Weights of a small mixture-of-experts language model, trained from scratch on English Wikipedia: vocabulary 8192, a shared expert of 128 neurons.
Below are experts of layer 5 (counted from 0) of a mixture-of-experts language model. Rows are named router (the router's row for the expert), gate (a neuron's input weights, with its number), up (a neuron's input weights, with its number), down (a neuron's output weights, with its number) and show model dimensions 80-159. Each number is 128 + 32 x the weight over its row's rms, rounded and kept within 0 to 255.
After each expert's rows: a language model's description of what the expert responds to. This comes from a sample of Wikipedia text that the model never trained on.

# expert 15
router [ 82  93 148 150 110 141  86 183 130 173 119 129 163 120 169 182 142 125 106 187  89 128 223 180 195 128 160 155 139 166  87 136 121  80 126 150  92 146 153 104 113 191 109 122 121 138  72 170 117 114 121 188 145 110  80 149 145  64 134 169 112 158 126 151 183 114  64 180  74 115 124 109 124 151 135 170 175 152 139  99]
gate0 [117  87 106 128 148 169 110 186 190  97 179 119 123 205  93 165 106  99 150 152  45 133  77 135 179  99 122 137 128  99 103 111  88 151  99 119 114 106  89 122 107 128  93 136  82 118 155 139 114  86 118 177 163 105 109 132 193  76 172 147 153 158 155 160 144 129 132 140  89 129  72 205 147 121 125 121 130 108 138 120]
up0 [119 110 134 177 110 162 125 117 107 105 105 164 130 150 131  47 114 102 131 126 114 144 181 109  91 118 105 197 127  93 139 176 153  98 169  85 147 158 153 116  88 118 120 124 151 134 115 137 154 126 157  93  96 156 110 144 146 119 130  95 128 189 140 110 110  59 203 105 103  93 164 101 133 180 109  99 140 121 200 145]
down0 [132  48 124 159 126 135  11 130 134 202 176 160 163 126  99 119 140 104 173 219  73 161 125 170 176 167  91 131 126 149 109 121 109 165 124 151 100  61 116  99 109 171  87 129  76 133 184 201 122 123 121 147 140  80 118 182  75 128 192  64 116 112 155 134 150 114 141 139  91 149 129 117  64 114  92  97  86 138 117 133]
Description: Place commas, United/New

# expert 27
router [159 115 130 160 106 151  80 144 121 152 133 110 126 120 155 187 143 132 158 167 108  90 144 108 154 126 103 159  69 134  90  92 124 100 131 138 134 137  98 140  67 164 144  90 127 168 112 147 202  75 140 164 124 139 125 133 173 153  94 179 122 114 115 149 146 126 109 185  90  86 170 105 153 184 118 118 158 174 117  87]
gate0 [113 227 114 112 115  90 145 128  84 134 134 156 187 160 112  65 122 135 124 105  97 139 125 127 132 122 104  92 112 114  73 170 129  99 128 142  65 130 148 149 151 136 153 154 142 142 123 100  98 135 142 161 101 109  91 124 165  71 120 164  96  54 157 138 158 169 134 156  96 144 151 117 145 127 122 111 111 170 112 124]
up0 [ 64  80 125 102 150 106  64  91 109 145 130 143 101 162 136 126 142 118 141 136 156 103  65  98 159 120  91 147  97 126  72 153 155  41 138 111 136 101  79 164 151 173 188  76 147 172  92 154 136  91 105 103  97 126 166 132 101 145 177 125 171 176 127 116 104 128 107  95  85 151 157 168 135 128 160 116 172 125 127 171]
down0 [134 122 132 158 112 148 103 117 228 149 104  72 182 167 115 125  98 118 114 160 113 104 162 110 149 166 128 109  68 141 118  81 107 124 146 111 183 157 158 141 180 102 154 166 134 106 146 103 127 139 122 140  88 172 125 113 166  77 150 100 169  96  99 129 141 154  74 128 121 131  94 147  91 127 184 172 119  61  69 136]
Description: Numbers in tables

# expert 47
router [ 69 100 144 147  93 187 131 159 120 161 102 148 127 124  62 129 133 130 159 194 100 136 175 143 149 124 169 183  73 148  39 121 107 129 109 133 100 107 132 159 120 152 144 155 116 153 106 143 153 122  91 130 157 167 165 100 186 135 110 177 140 142 135 160 184 132 130 174 108 137 161 190 163 173  79  96 186 106 126 104]
gate0 [ 82 159  95 140 101 116 105 126 130 107 155  96  93 171 112 138 113 127 155 129  62 114 154 106 125 106 109  99 141 122 119  81 164 148 120 170 128 119 144 120 102 115 152 167 107 142 135  81 113  95 118 209 160 138 157 136  83 104 139 149 137 142  44 196 168  97  89 127 145 150 150 128 113  77 122 143  80 112 211  82]
up0 [ 83 107 118  92 138 148 132 106 115 102 130 125  53  98 177  85 106  88 153  59  97 136 135 109  95  72 123 158 106 114 113 106 169 150 145 177 156  99 131 133 122 116 133 170 129 115 113 101  96  76 129 137 117 151 111 176  79 130 182 157  90 151 122 127 140  95  97 160  97  95  88  81 160 121 129 128 150 123 121  88]
down0 [151  69 156 108 126  88  94 197 123 131 162 126 234 116 154 156 117 142  94 153 124 130 136  85  43 139 117 148 135 123  73 112  57 148  82 149 156 157  78  78 132 147 155 141 115 137  82 139 170 181 125 130 135 169  88  87 116 102 108 178 151 146 101 136 106 120 144 137 118 125 129 170 171 122 135 150 134 137 111  88]
Description: Articles

# expert 46
router [ 83 132 192 119 111 134 142 145  84 221 148 160 126 151 113 178 108 145 157 108  95 164  86 145 153 161 142 165  82 145  74 174 164 117 115 154 131  99 120 140 117 111 210 177 123 130 123 165 141 127 140 120 169  73  94  64 164 109  88 148 189 135 145 108 123 137 113 129  97 120 179 148 156 155 114 140 141 142 158 118]
gate0 [117 172 147 147 106 172 134 128 121 177 100 132 133 149 141 112 188 127 126 153  88 174 135  94 156 152 142 126 109 119 136 162 131  86  92 122  98 120  78 130 148 133 123 134 116 113 147 133 123 142  97 176 189  68  95 155  93  41 132 132 148 134 172 100 165 178 164 159  53 194 157 118 160 132 151 152  81 140 145  94]
up0 [155  64 140 128 138 113  90 105 141 118 123 111 158 161 121 156 104 128  94 109  56 144  96 157 131 123 119 131  73 152 132 121 100 162 149 158 128 113 116 124 115  92 163 101 118  60 179 142  65 103  73 137 148 122 149 123  68 152  50 157 186 184 161 147 110 170  81 166  72 111 105 107 144 133 177  96  68 152 120 113]
down0 [171 118 147  95 185 110 175 117 176 146 148 146  99 141 109 162 134  78 103 140 142 119 144 111 105 143 191 194 150 155  91 128 136 151 103 159  96  95 115 112  88 123 174 138 115  77 103 173 161 142 100 123 146 179 137 188  67 132  98 131 146 168  92 188 142 153 119 119 127  83 141  70 103 136 168 120 193  96 130 112]
Description: Locative prepositions, fragments

# expert 42
router [ 36 158 165 139  85 140 123 137 120 165 118 133 103 134  78 150 148 150 127 161 131 110 113 122 137  92 134 127 114 141  83 146 127  76 127 193 106 145 120 119 102 163 174 106 137 148  99 152 167  94 137 137 110 109 121 115 200  99 131 180 167 109 165 119 138 166 126 159 118 101 134 133 135 163 112  81 166 121 162  81]
gate0 [ 93 185 124 160 121 191 166 122 137 182 171 113 129  78 152 146 144 140 132 129 149 129 105 151 145 132 157  81 175 179 127  85 151 104 114 123 129 179 167 148 125 110 122 138 139 174 175 131 139 142 100 148  85 125  76 104 109 161 109 136 112 111 125 105 167 177 101 165  69 118 163 139 137  92  71  90 148 118 117 152]
up0 [106 144 102 159 166 118 121 110 132 165 144 111  85  73 100 159 177 196 179 121 171 133  95 153 173 110 191  99 171 190 129 104 144 114 143 155 171  93 110 141 124 123 144 157 134 150 115 116 112 121 109 129 174 170  91  95  77  72 123 104 185 133 125 122 160 117 126 160 114 115 168 125 105 126  69  90 225 107 147 122]
down0 [ 81 177 103 173 174 138  84 132  80 122 139 142 132 146 136 118 138 104  94  22  99  71 136 114 140  87  82 110 144  88 128  99  70 206  96  84 174 141  57  86 187 154 141  90 101  68  87 145 125 160 154  95  96 147 157 133 119 121 163 135 172 118 104 173  84  96 145 114 180 157 146 122 116 169 118 116  90 123  88 137]
Description: Dates and time prepositions

# expert 9
router [119 119 121 146 121 165  62 177 124 151  93 114 129 121 119 169 166 197 100 153 160 121 142 137 153 169 107 147  62 153  83 138 122 185  91 191 104 106  84 118  77 129 146 141 125 114 152 135 153  87 183 129 149 178  77  93  89 115  42 139 141 169 157 145 139 101 141 197  72 140 101 168 188 205 166 163 201 106 133 107]
gate0 [101 170  71 143 108 161 140 138 106 165  96 129 101 134 159 119  97  88 118 159  93  84 119 153 111 154  57 135  67 118 115 125 178 113 127 186 134 109 113  95 119 100 107  90  76 100 124 159 101 123 103 151 156 156 116 129  86 115 163 189  62  70 151 113 162  79 101 129  84 112 148 102 160 145 144  92 205  77  93 132]
up0 [141  98 132  93 140 155 118 110  99 108 187  97 137 165 163 136 168 175 152 171 159 105  99 190 123  83 196 153 102  82 153 119 130 150 166 100 143 179 107  93 177 134 144 193 129 145 108 127 151 143 181 132  83  91 120 139 174 132 152 117 131 164 105 110  99 168  87  84 149  91 127 113 108 115  99 118  90 108 221  94]
down0 [115 148 154 101 126 140 110 136  97 135  86 187 191 102 129 151 124 143  88 106  71 112 133 135 111 120 131 129  92 152 141 136  60  86 159 121 118 157 146 148 102 101 146 148  85 143  51  69 152 143  99  77 159 122 110 117 199  99 135 187  96 177 112 154 128  95 104  92 142  82 146 102 125 138 141 130 156 131 173 152]
Description: Acronym letters

# expert 0
router [115  90 138 123 100  92 121 165 142 145 140 143 138 119 115 210  86  98 154 151  98 128 179 131 138 171 135 152 118 162  96 120 171 129 101 145  81 125  80 155  92 130 113 146  74 115  89 155 143 154 116 194  83 106  74  93 155 140 100 168 120 152 164  92 159 170 144 191  82  51 134 179  94 155  64 119 176 114 129  86]
gate0 [138 105 141 134 163 179 138 158 115 109 149 191  52 124 156 206  66 110 138 146 106  97 101 122 100 130 115  66 200 126 127  30 177 178 165 134  81 128  82 162 149 122  84 122  58 137  28 149 164 130 109 143 111 164 167 110 124 127 161 148 104 146 110  97 182 152 136 177 155 135 100 126  83 109 115 152 141 109 117 133]
up0 [ 86 162 141 132 103 123 127 155 132 132 177 130 175 149 101 123 131 146  88  87 111 118 145 156 142 161  63  81 160 133 106 116 116 107  81  41 125 112 142 147  85 121 112 132 139 137 114 199 159 139 122 139 126 205 152 152 130 149  97  94 142 139 186 170 193 142  86 147 116 149 108 138  97 146 162  77 159  59  90  73]
down0 [139 156 168 154  97 131  93  77 146 184 144 119 121 170 131 157 131 149 179  66 155  47 162  74 133 122 140 169 133 152 154 134  66 106 133 157 113  94 120 149  88 121  90 116 137  70 158  93  90 123  87 100 167 118 112 122 126 146 128  96 145 132 130 144 121 123 145  81 104 115  74 110 123 137 140 141 105 111 130 153]
Description: Capitalized name-initial syllables

# expert 28
router [125 117 200 122  56 139 104 151 134 196 145  90 201 107 175 184 107 138 110 143 143 164 153 100 120 127 133 176 132 173  93 123 152 144  98 150  83 106 111 167  64 188 107 140 185 152 146 163 135 100 152 143 145 100  90  85 155 153  86 165 134 144 112 144 148 144 105 182  67  63 140 154 112 171  91 135 136 151 103 105]
gate0 [150  71 118 126 105  85 172  82 164  96 103 176 122 144  90 138  95 101  85 119 177 115  80 135 167  78 113  77 144 142 141 126 145  97 132 159  93 117 111 167 131 117 147 117  85 109 125 126  72 131 108 103 162 105  94  81 181 196 130 120 129 127 141 149  93 129 175 159  91 188 137 109 136 100 132 102 124 150 140 111]
up0 [ 90 101 159 141 125 126  95  96 160 187 149 125  84 186 132 105  91 205 117 114 129  96 127 114  89 148 164 137  98 178 113 133 172 121 121 148 166 123 155 148 174 112 143  99 154 142 177 172 138 155 212 146 118 165 165 167 168  52 146 136 106 209 121 116  42  92  94  96  77 115 130  88 100 143 108 103 130  77 109 168]
down0 [ 81 122 129 177  59 138  84 120  82 135  80 118 124 171  68 131 139 163 137 159 122  53 141 139  99 130  96  81 124 147 111 102 176  89 164 148 173 127 114  98 118 159 141 140 100  98 147 120 161 138  71 113  86 173  97 123  91 111 221 122 165 108 192  74 122 139 156 173  86 156  94 138 147  87 125 135 119 108 152  66]
Description: Table cell separators

# expert 7
router [ 77  98 130 153 111 138  88 172  95 142 149 124 142 113 114 152 115 136 122 162 117 164 157 140 130 183 143 124 114 145  91 148 131 150  92 144  64 153 145 126  54 125 175 108 169  88 147 159 126 122 133  81 114 169 102  93 145 136  83 180 145  94 119 163 125 154 105 156 136 106 171 169 183 226 117 149 129 137 137 106]
gate0 [108 107 131  88 186 125  95 157 153 114  96  85  99 137  91 101 145 117  90 130 137 123  94  82 151 183 131 173 128 121 119  86 132 134 125 128 160 114 180 104  87 230  74  74  90 162  59 156  96 139  86 140 103 123 107 186 132 136 118 120 149 150 126 109 109 115  88 151 131 107 174 162 116 126 147 186 147  63 167  97]
up0 [159 111 120 196 122 124 102 159 161 152  98  97 125  84 176 103 151 118 125 160 179 152 181  95 175 127 142 132 130 105 138  97 121  92 140 116 156 132 115 202 141 174  73 119 139 108 123 168  73 138 122 100 114 153 113 145 127 102 144 114 164 127 115 144 127 192  79 101 121  88 147 131 130 143 112 126 158 160 156 114]
down0 [138 136 173 101  58 144 115 107 105 206 141 144  80 137 160 101 157 125 184 165 130 130 152 135 102 134 140 142 158 149 155 119 125 162 114 122 141 128  49 115 147 161 159 125 136 126  48 145 142  76  73 165 100 111  80 127 185 102 115 103 145  82 169 121 106 108  87 127  90 143 156 119 125 121 144 148 121 140 156 191]
Description: Final letters of foreign names

# expert 13
router [ 99 121 151 121  90 133  86 173 158 185 206 169 171 139 155 200 156 104 130 159 153 150 120 122 190 149 144 207  56 110  68 157 103 119 137 172  88 151 119  95 101 122 115 118 128 118  93 160 134 141 126 142 136 115 121 118 144 107 117 128  98 130 127  88 167 146  74 162 114 119 121 184 113 193 133 176 192 155 104 131]
gate0 [153 104 116 163 102 142 142 150 166 164 111 133 119 121 142 139  95 192 163 136  84 150 146 145 128 156 103 184  92 152 116 122 153 143 174 167 106 163 152 135 172 173  78 138 112 117 107 139  90 197 111 113 146 132 159 123 157 103 178  87  98  83  64 172 155  96 161 136  99 131 112 152 158 137 157 135 112 173  55 142]
up0 [120  92 183 147 132 112 121 109 120 119 117 144  98 136 130 141 126  75 133 153 125 135 118 149  95 139 102 128 103 146 139  87 166  84 103 182 141 196 140  96  98 155 150 134 138  61 130  93 155 105  79 103 230  90 121 127 161 146 103 143 124  91 134 153  91 172  91 155  92 163 124 119 135 164  96 196  87 136 113 141]
down0 [138  50  81 136 138 170 108 166 138 118 115 130  95 109 150 153 150  90 165 184 112  97 109 110  81  86 126 117 118 101 108 105 149  71 109 120 122 103 179  90 109  95  99  53 142  67  69 110 157 161 134 117  94 126 222 164 119 107 109 104 138 128  97 106  90 110 139  89 126 101 113 154 115 115 116 125 117 118  90 106]
Description: Table pipes, Romance articles

# expert 34
router [148 129  93 151 106 160  87 148 140 180 169 144 166 118 162 147 163 154 134 133 113 148  95 152 167 117 181 106 107 109 110  96 130 112 147 145 136 135  65  53 106 144 157 136 137 160  85 178 136 111  96 139 136 178  96 104 153 109  95 212 110 137 130 136 145 133 151 194  93 132 161 154 141 155 136 165 145  74  72  73]
gate0 [ 92 189 144 118  83 124 112 177  92  93 118 183 157 115 141  98  89 175 115  87 185 107 147 149 116 116 131 164 172  51 117 170 134 102 153 179 131  87 160 167  94 124 119 129 152 103 183 142 192 207 135 124 163 181 101  97 108 119 113 123 118  93 125 171  74  65 220 105 143 141 136 189 106 102 113 113 164 124 151 117]
up0 [109  91 119  98 177 119 118 123 130 150 110 108 127 127  95  99 147  96 102 174 175 129 141  86 155 112 192 178  96 120 145 139 135 137 116 163  70 154  55 121 156 101 116 141 108 143  83 146 129 109 136  64 112  61 144  74 171 115 116 188  80 113 112 111 172 173 107 111 117 115 110 112 138 214 113 162 150 118 168  79]
down0 [ 46 149  87 126 116 141 121 158 185 124  91 169 151 163 132 141 129  89 188 157 101 100 186 174 135  82 147 160 172 155  98  93 166 109  93 123  98 112 146 104 121 120 108 136  59 189  86 137 152  95 143 126  85  93 106 148 169  45 112 147 110 118 106 135 116 151 104 109 141 116 126 121 116 156 165 132 137 101 115 146]
Description: Word-final suffix pieces

# expert 23
router [ 92 134 169  98 136 161 101 158 189 144 118  98 154 134 102 145 166 125 150 132 101 115 124 145 169 165 188 110  95 168  80 100 143 138  89 163  80 142 149  57 114 156 150 130 152 136 125 201 182 144 119 167  96 155 112  93 150 176  66 168 100 114 114 126 135 109  95 156 112 107 139 165 122 184  99 169 219 119 152  90]
gate0 [153 182 147 108 104 156 127 165  88 121 150  90 169 174 132 121 131 142 105  85 107 121 146 173 119 132 164 180  88 130 128 161  79 113 103 118  97 127 111 149 123 125  99 147 200  98 125 129  59 144  62 102  97 126 165 105 131 137 141 128 102 138 109 127  52 133 122  51 182 138 114 166 114 152 124 113 172 147 147  63]
up0 [130 133 130 100 181 109 118 136 132  66 113 121 170 203 129 108 120 100  83 130 108 113 138 148 191 149 141 109 176 172 146 104 140 148  88 121 151 157 141 156  56 190 124 107  96  94  45  67  95 139 142  90 175  96 113 123 107 174 177 152 170 135 152 109 179 141 116 176 145  73 119  71 190  90 113 103 124  88 133 118]
down0 [160 152 159 148 168 148 182 109 138 141 190 197 143  94  83 158 119 188 104 156  77 138  91 116 121 174  83 197  63 127 140 192 130 131 115 159  68 117 135  64 148 186 137 110 137 105 160 156 175 151 115 160  92 146 148 202 107 140 213 193 142 123 128 185 184 110  92 112 110 165 150 142 146 125  81 137 176 116 208 138]
Description: Initial capital letters

# expert 8
router [134  91 128 183 123 116  58 173 155 164 127 155 185 103 130 147 124 129 193 187  82 179 118 151 134 152 129 133 133 133 125 152 139 131  94 160 128 111 101  75 128 108 158  90 117 164 130 154 137 129 167 175 119 153 129  93 108 130  69 183 149  99 120 140 126 106 192 148  56 103 151 153 142 190 128 119 130 147 106 120]
gate0 [ 77 128 104  93 106 142 143 131 129 127 132 157 145 150 123 110 122 140 160 131 117 170 169 130 193 173 101 133  86 120 128 117  91 139 100 162 143 161 134 149 122 172 118 134 110 176 152 112  87 104 106  87 192 112 148 149 109 103  95 160 136 144 174  83 121 120  65 120 113 149 100 120 185  98 142 129 152 100 134 168]
up0 [122 153 143 181  90 176 104 117 160  88 109  72 189 122 175 102 106  85 144 150 173 166  63 134 153 140  91 167 129 140 137  98 214 110  62 106 124 143 132 135 122 138 156 105 164 127 151 142 177 152  96 128  94 142  80 111 136 123 144 164  94 106  75 122 103 107 105 110 118 174 156 158 106 110 165 120 128 125 145 152]
down0 [156 116 175 116 124 117 106 128 110 117 124 171 147 112 169 135  86 122 121 114 111  76 162 104 134  72 102 101 142 127 155 109 101 114 143 109  83 142 136 173 111 102 178 132 126 134 108 149 151  81 102 116 155 110 198 152  73 164 114 136 133  76  76  87 125 106 129 115 140 118 207 165 130 116  57 112 124 137 126 108]
Description: Ends of proper titles

# expert 10
router [112  69 142 116  76 145  88 205 153 149 191 149 115 137 129 148 117 148 109 191  88 171 162 102 134 146 140 169  76 151 133 108  88 128  62 123 142 169 130 138 100 151 141  79 176 143  96 184 148 112 119 161 124 116 158 180 169 165 124 166 154 185 159 134 133  87 102 129 107 118 136 136 144 138 130 118 101 124  98  91]
gate0 [ 77 100 146 108  86 120 193 143 114  90 126 126 175 151 125 134 113 156  83  85 163 121 135 115 156 142  82 135  87 177  80 171 133 132 166  88 152 126 111 101 172 145 118 189 126  78 189  94 125 100 113 141 165 161 145  58 140 135 176  90 175 137  72 199 132 145 132 179 116  89  72 148 142 134 124 115 171 170 160  76]
up0 [ 70 171  65 125 178 149  87 138 129 126 125 113 143 160 129 122 167  42 191 111 147 123  94 166  76 120 137  78 177 148 132 128 117 108 163 131 141 136 138 151 126 147 110  69 109 157 146 156  98  93 145 148 130 103  87  88  61 104  67 155  69 133 113 124 164  93 127 155  96 116 122 143 129 156  90  95 133 154 145 115]
down0 [111 148 128  57  94 114 147 163  96 101 109 193 110 106  99 139 106 129 146 129  97 111  55 104 144  96 100 106 148 133 135  78  72 140 103  46 147 132 140  77 131 142 127 131 135 107 135 158 110  99 137 182 137  97 122 171  84 125  90 158 137 126 102 167 133 127 147 115 179 155 153 136 140 172 162 142 169 131  79 107]
Description: Technical word onsets

# expert 22
router [ 97 100 172 153  96 144  99 171 167 139 134 105 176  81  83 170 109  86 125 111 121 151 166 158 131 150 182 146  89 136  85 155 118  95 137 224 115 183 126  66 126 125 120 171 187 147 140 193 166 116 133 139 143 146  86  95 159 181  54 205 158 104 150 137 176 129 124 164  97  99 117 147 182 123 120 168 117 100 103  69]
gate0 [148 138 167 186 108 204 117 109  74 107 108  94 139 113 104 194 117 114 128  98 151 141 153  91  78 146 163  94 108  83 131 132  95 148 126 147  77 113 136 135 140 138 163 146  55 142 133 151 107  66  93 192 168 185  60 108 175 121 143 126 188 136 115 125 197  77 122 137  81 144 151 129 123 144  92 128 160  98 126 122]
up0 [127 136 126 136 104 126 102 144 162 125  82 125 126 137 160 132  70 152 114 125 140 123 147 125 167 101 117 130 127 169 134 129 129 126  71 144 152 162 143 111 140  62  69 164 198 164 161 133 234  76 103  85 101 148  70 130 142 156 130 138 108 160 111  69 131 109 112 128  91 160 135 145 134 101  73 108 134 136 126 111]
down0 [130 136 181 177 144 112 153  85 110 159 156 133 160 130 135 147 141 172 148 176 104 118 165 121  86 164 122 154 212 127 127 126 179 134 142 127 132 136 136  97 118  97 186 174  46 150  84 176 153 108 103 108 135 147 141 119 174 122 119 149 145 136 139 139  92 167 112 155 193  90  98 137  50 127 142 177 102 160  80 137]
Description: Line breaks, math symbols

# expert 43
router [116 147 130 147 114  99 136 174 144 174  95 121 138 117 142 171 110 123 138 119 142 126 170 164 133 185 143 131 128 117 129 145 109 160  79 173  93 133 133 103  81 108 148  91 147  91  68 176 134 115 146 150 141 126 144  81 164 101  82 155 121 137 139 127 176 161 139 149 124 145  93 143 110 192 142 151 186 155 164  46]
gate0 [188 123 169 129 144 154 137 129 141  78 127 105 134 108 113 135  77 108 159  80 137 121  70 114  82 123 154 169 154 157 137 166 168 100  54 115  93 144 135 130  90 152 163 170 143 109 167 114  79 119 175 155 192 154  88  88 148 152 113 133 120 137 102 141 132 134 133 141  99 149 139  97 113  70 161 100 115 148 151 104]
up0 [119  97 164 131 100 164 120  88 157 124 143  93 162 109  85 167 156 107 127 109 150 122 151 135  88  70  96 108  81 164 133 131 101 133 108 138 124 136 130  96 108  89  87 144 136  95 142 148 104 146 121  95 127 119 105 159 100 156 125 147 160 124 151 143  53 149 139  88 128 124 154  96  60 113 131 169 145 136 147 171]
down0 [ 99  91 127 111 113 110 141  94 141 179 151  92 141 124 118 131 131 109 106 151  86 157 161 105  98 156  53 105 186 150  90 148 172 117 103  98  61  96 130 164  99 121 160  62 103 187 100 125 119 106 154 112 149  93 108 126 167 132  94 125  65 103 132 118 152 153  52  86  91 160 129 123 152 129 172 140 101 151 128  91]
Description: Table cell separators

# expert 19
router [ 88 103 172 169 142 105 143 179 115 133 146 163 118 167 111 131 154  97 124 163 115 108 134  96 158 146 177 148 108 126  60 126 160 123 124 196 117 136 126 113 104 181  91  98 143 152 118 123  73 123 107 166 163 115  53 109 170 122 103 144  74 152 123  84 198 124 107 137 118 109 148 116 158 173 161 157 140 140 155 136]
gate0 [117 100 139 138 179  78 104 170  92  79 101 157 154 147 108 162 123 156 146 107 182 133 172 167 136 141 119 173 124 147 120 152 163 255 209 167 138 115 115 123  50 127 119 168 152 144  48  44 139 137 142 118 172 162  68  99 107 110  99  97 145  95 184  83 134 127  87 128  89  90 134  97 106 117 131  55 111 136 150 124]
up0 [123 147 110 101 173 154 122 122 143  88 164 152 152 144 203 135 125 116  89  95 124 139 194 139 148  70 133 123 140 140 146  98  89 102 106 100 200 138  92 145  96 103 120 131 108 141 155 120 124  97 104 105  70 141 168 108 149  82 118 162 141 148  89 169 134 155 157 158 145 131 100 107 120 126 135 127  77 132 111 126]
down0 [ 88 133 120 119 124  75 202 155  92 120 171 196 111 128 171 149 138 138  82  93 155 119 122 194 111 120  81 128 137 120 127 119 113 102 134 115 164  73  87 116 104  87 109 165 101 102 153 121 176 119 144  97  93 118  95  51 108 142  67 145 142  83 128 171 143 141 105 133 108 129  91 123 199 115 152 113 187 176 106 201]
Description: Word-initial syllable pieces

# expert 20
router [ 98 121 145 162 152 147 130 217 140 173 124 131 176 115  91 166 103 109 170 160  60  83 122 123 141 213 154 106 147 156  92 133 157 148 109 139 119 127 135 161  80 132 117 165 178 113  92 195 149 104 125 144 117 117 122 139 104 135  79 136 101 138 123 129 164 147 176 192  90 159 117 149 152 160 107 126 148 141 114 119]
gate0 [160 136 166 171 137 162 141 132  52 116  86 153 109 175  85  85 157 129 121 157  86  81  71 148 119 131 185 107 162 108 115  88 163 136 152 141 107  82 143  72  99 151 180 105 119 113 136 139 133 104 138 135 122 111 112  95 117  89  90  99 140 116  81 151 147 142 165 155 115 148 124 179  98 153 109 122 160 132  91 101]
up0 [125 118 129 179 156 176 103 143  86 128 125 142 150 117 150 131 192 162 140 206 121 115 126 129 126  61 204  89 128 148 170 134 137 109 151  78 184  82 123 144 106 150  61 128  80 118 126 110 131  58 133 144 133  89 122 146 144 164 167 109 106  92 152 146  64  94  92  81 141 117 143 147 143 171  76 155 186 139  69 119]
down0 [114 118 119 145 107 109 153 181 118  68 130 136 157 104 142 127 139 147  86  70 114 122 103  70 161 107 132 102 124 154 147 143 126 156 180 130  77 144 132 131 123 159 139 153 173  95 135 143 160 153 104 150 139 151 173 168 115 130 128 114 142 118 146 230 153 136  63  77 109 111  97 111 177 126 118  92  85 117 122 112]
Description: Non-English byte pieces

# expert 16
router [147 127 173 179  91 145  93 197 118 170 147 124 118  96 144 178 153 147 130 119  91 141 163 167 145 173 148 116 122 126  98 142 183 140  83 144 131 107 123 105 102 129 144  89 141  77 171 152 142  59 152 126 135 162 106 143 140 121 108 196 107 146 182 120 144 124  82 231  50 148 150 170 128 154 125 161 156 209 137 122]
gate0 [131 116 211 133  90 149 134  77 193 196 172 161  70 125 181 132 115  78 138 139 106 145 143 146 127 128 106  99 141 121 156 122  94 149 158 128 164  87 117 167 151 162 137 127  92  99 108 154  96  87  47 124 204 140  65  86 142 122 106 144 114 196 122  78 149 112  84 154 117 175 120  39 113 158 121 149 160 112  98 177]
up0 [121 156  85 177 151 147 145 138 129 111 118 103 168 126 121 107 135 150 140 161 170  88 168 158 131 119 138 100  95  88 126 204 133 163 100 149 111 123  54 123 173  83 180 157 161 150  98  57  94  98  93 146 100 112 141 153 114 132 205 163 102  55 188 105 123 159 141 113  65 116 160  79 146 130 146 104  95 119 132 144]
down0 [143 140 114 132 132 142 127 148 143 143 108 109 185  89 128  89 121 136 150 160 114 160  60  64  79 148 103  87 137 175 152  68  86 153 118 114 108 165 118  86 118  61 149 105  84 179  71 166 161 145  98 150 116 152 151 139 103 119 109 107 145 128 103 197 106 104 155 112 160 119 103  88  70 133  98  79 135 128 140 102]
Description: Copulas and clause commas

# expert 35
router [ 96 108 136 116 102 142  86 161 116 159 152 160 176 122 147 142 119 126 160 211 124 171  84 102 150 120 115 164 102 141 117 168 142 113  95 160 164 117 106 109 105 148 103 162 129 129 100 148 175  97 131 142 123 105 119  64 202 116  91 138 153 123 113  98 167 160 149 150 147  76 159 178 105 136 116  70 175 173  91  77]
gate0 [ 96 110 124 115  85 112  92 110 155 123 113 114 102 122 128 105  72  95 171  91  97 128 144 146 141 142 131 151 162 149 131 189 161 145 118 143 139 102  86 144 103 110 128 113 179 157 152  60 111 122 171 157  94 144 152  78 143 118 132 136  95 117 101 126 103 148  99  91 171 135 190 144 128 103 119 185  88 117 125  98]
up0 [ 80 140 137 146 175 153  97 144  80 145 102 101 146  88  86 116  67 106 165 158 125 171 117 153  86 132 194  98 140 125 114 156 174 129 182 161 181 133 136 144 157  63 101 128 134  80 147 124  86 132 133 152 169 139 140 183  97 132 111 122  87  27  79  95 121 124  93 106 142 151 183 102 146 154  69 134 124 128  62 140]
down0 [148 108 166  76  98 121 170 197 156 160  57  95 137  82 155 124 152 132  95 130  99 100 167 104 119 154 151 131 107 162 108 141 171 165  86 133 104 130 164 143 187 125 147 113  83 112 134 114 112 118 129 159 185  76 146 149 146  99 119 132 122 171  78 143  83 121  95 163 149 137  99 105 120 101 159  75 147 134 103  87]
Description: Paragraph breaks and openers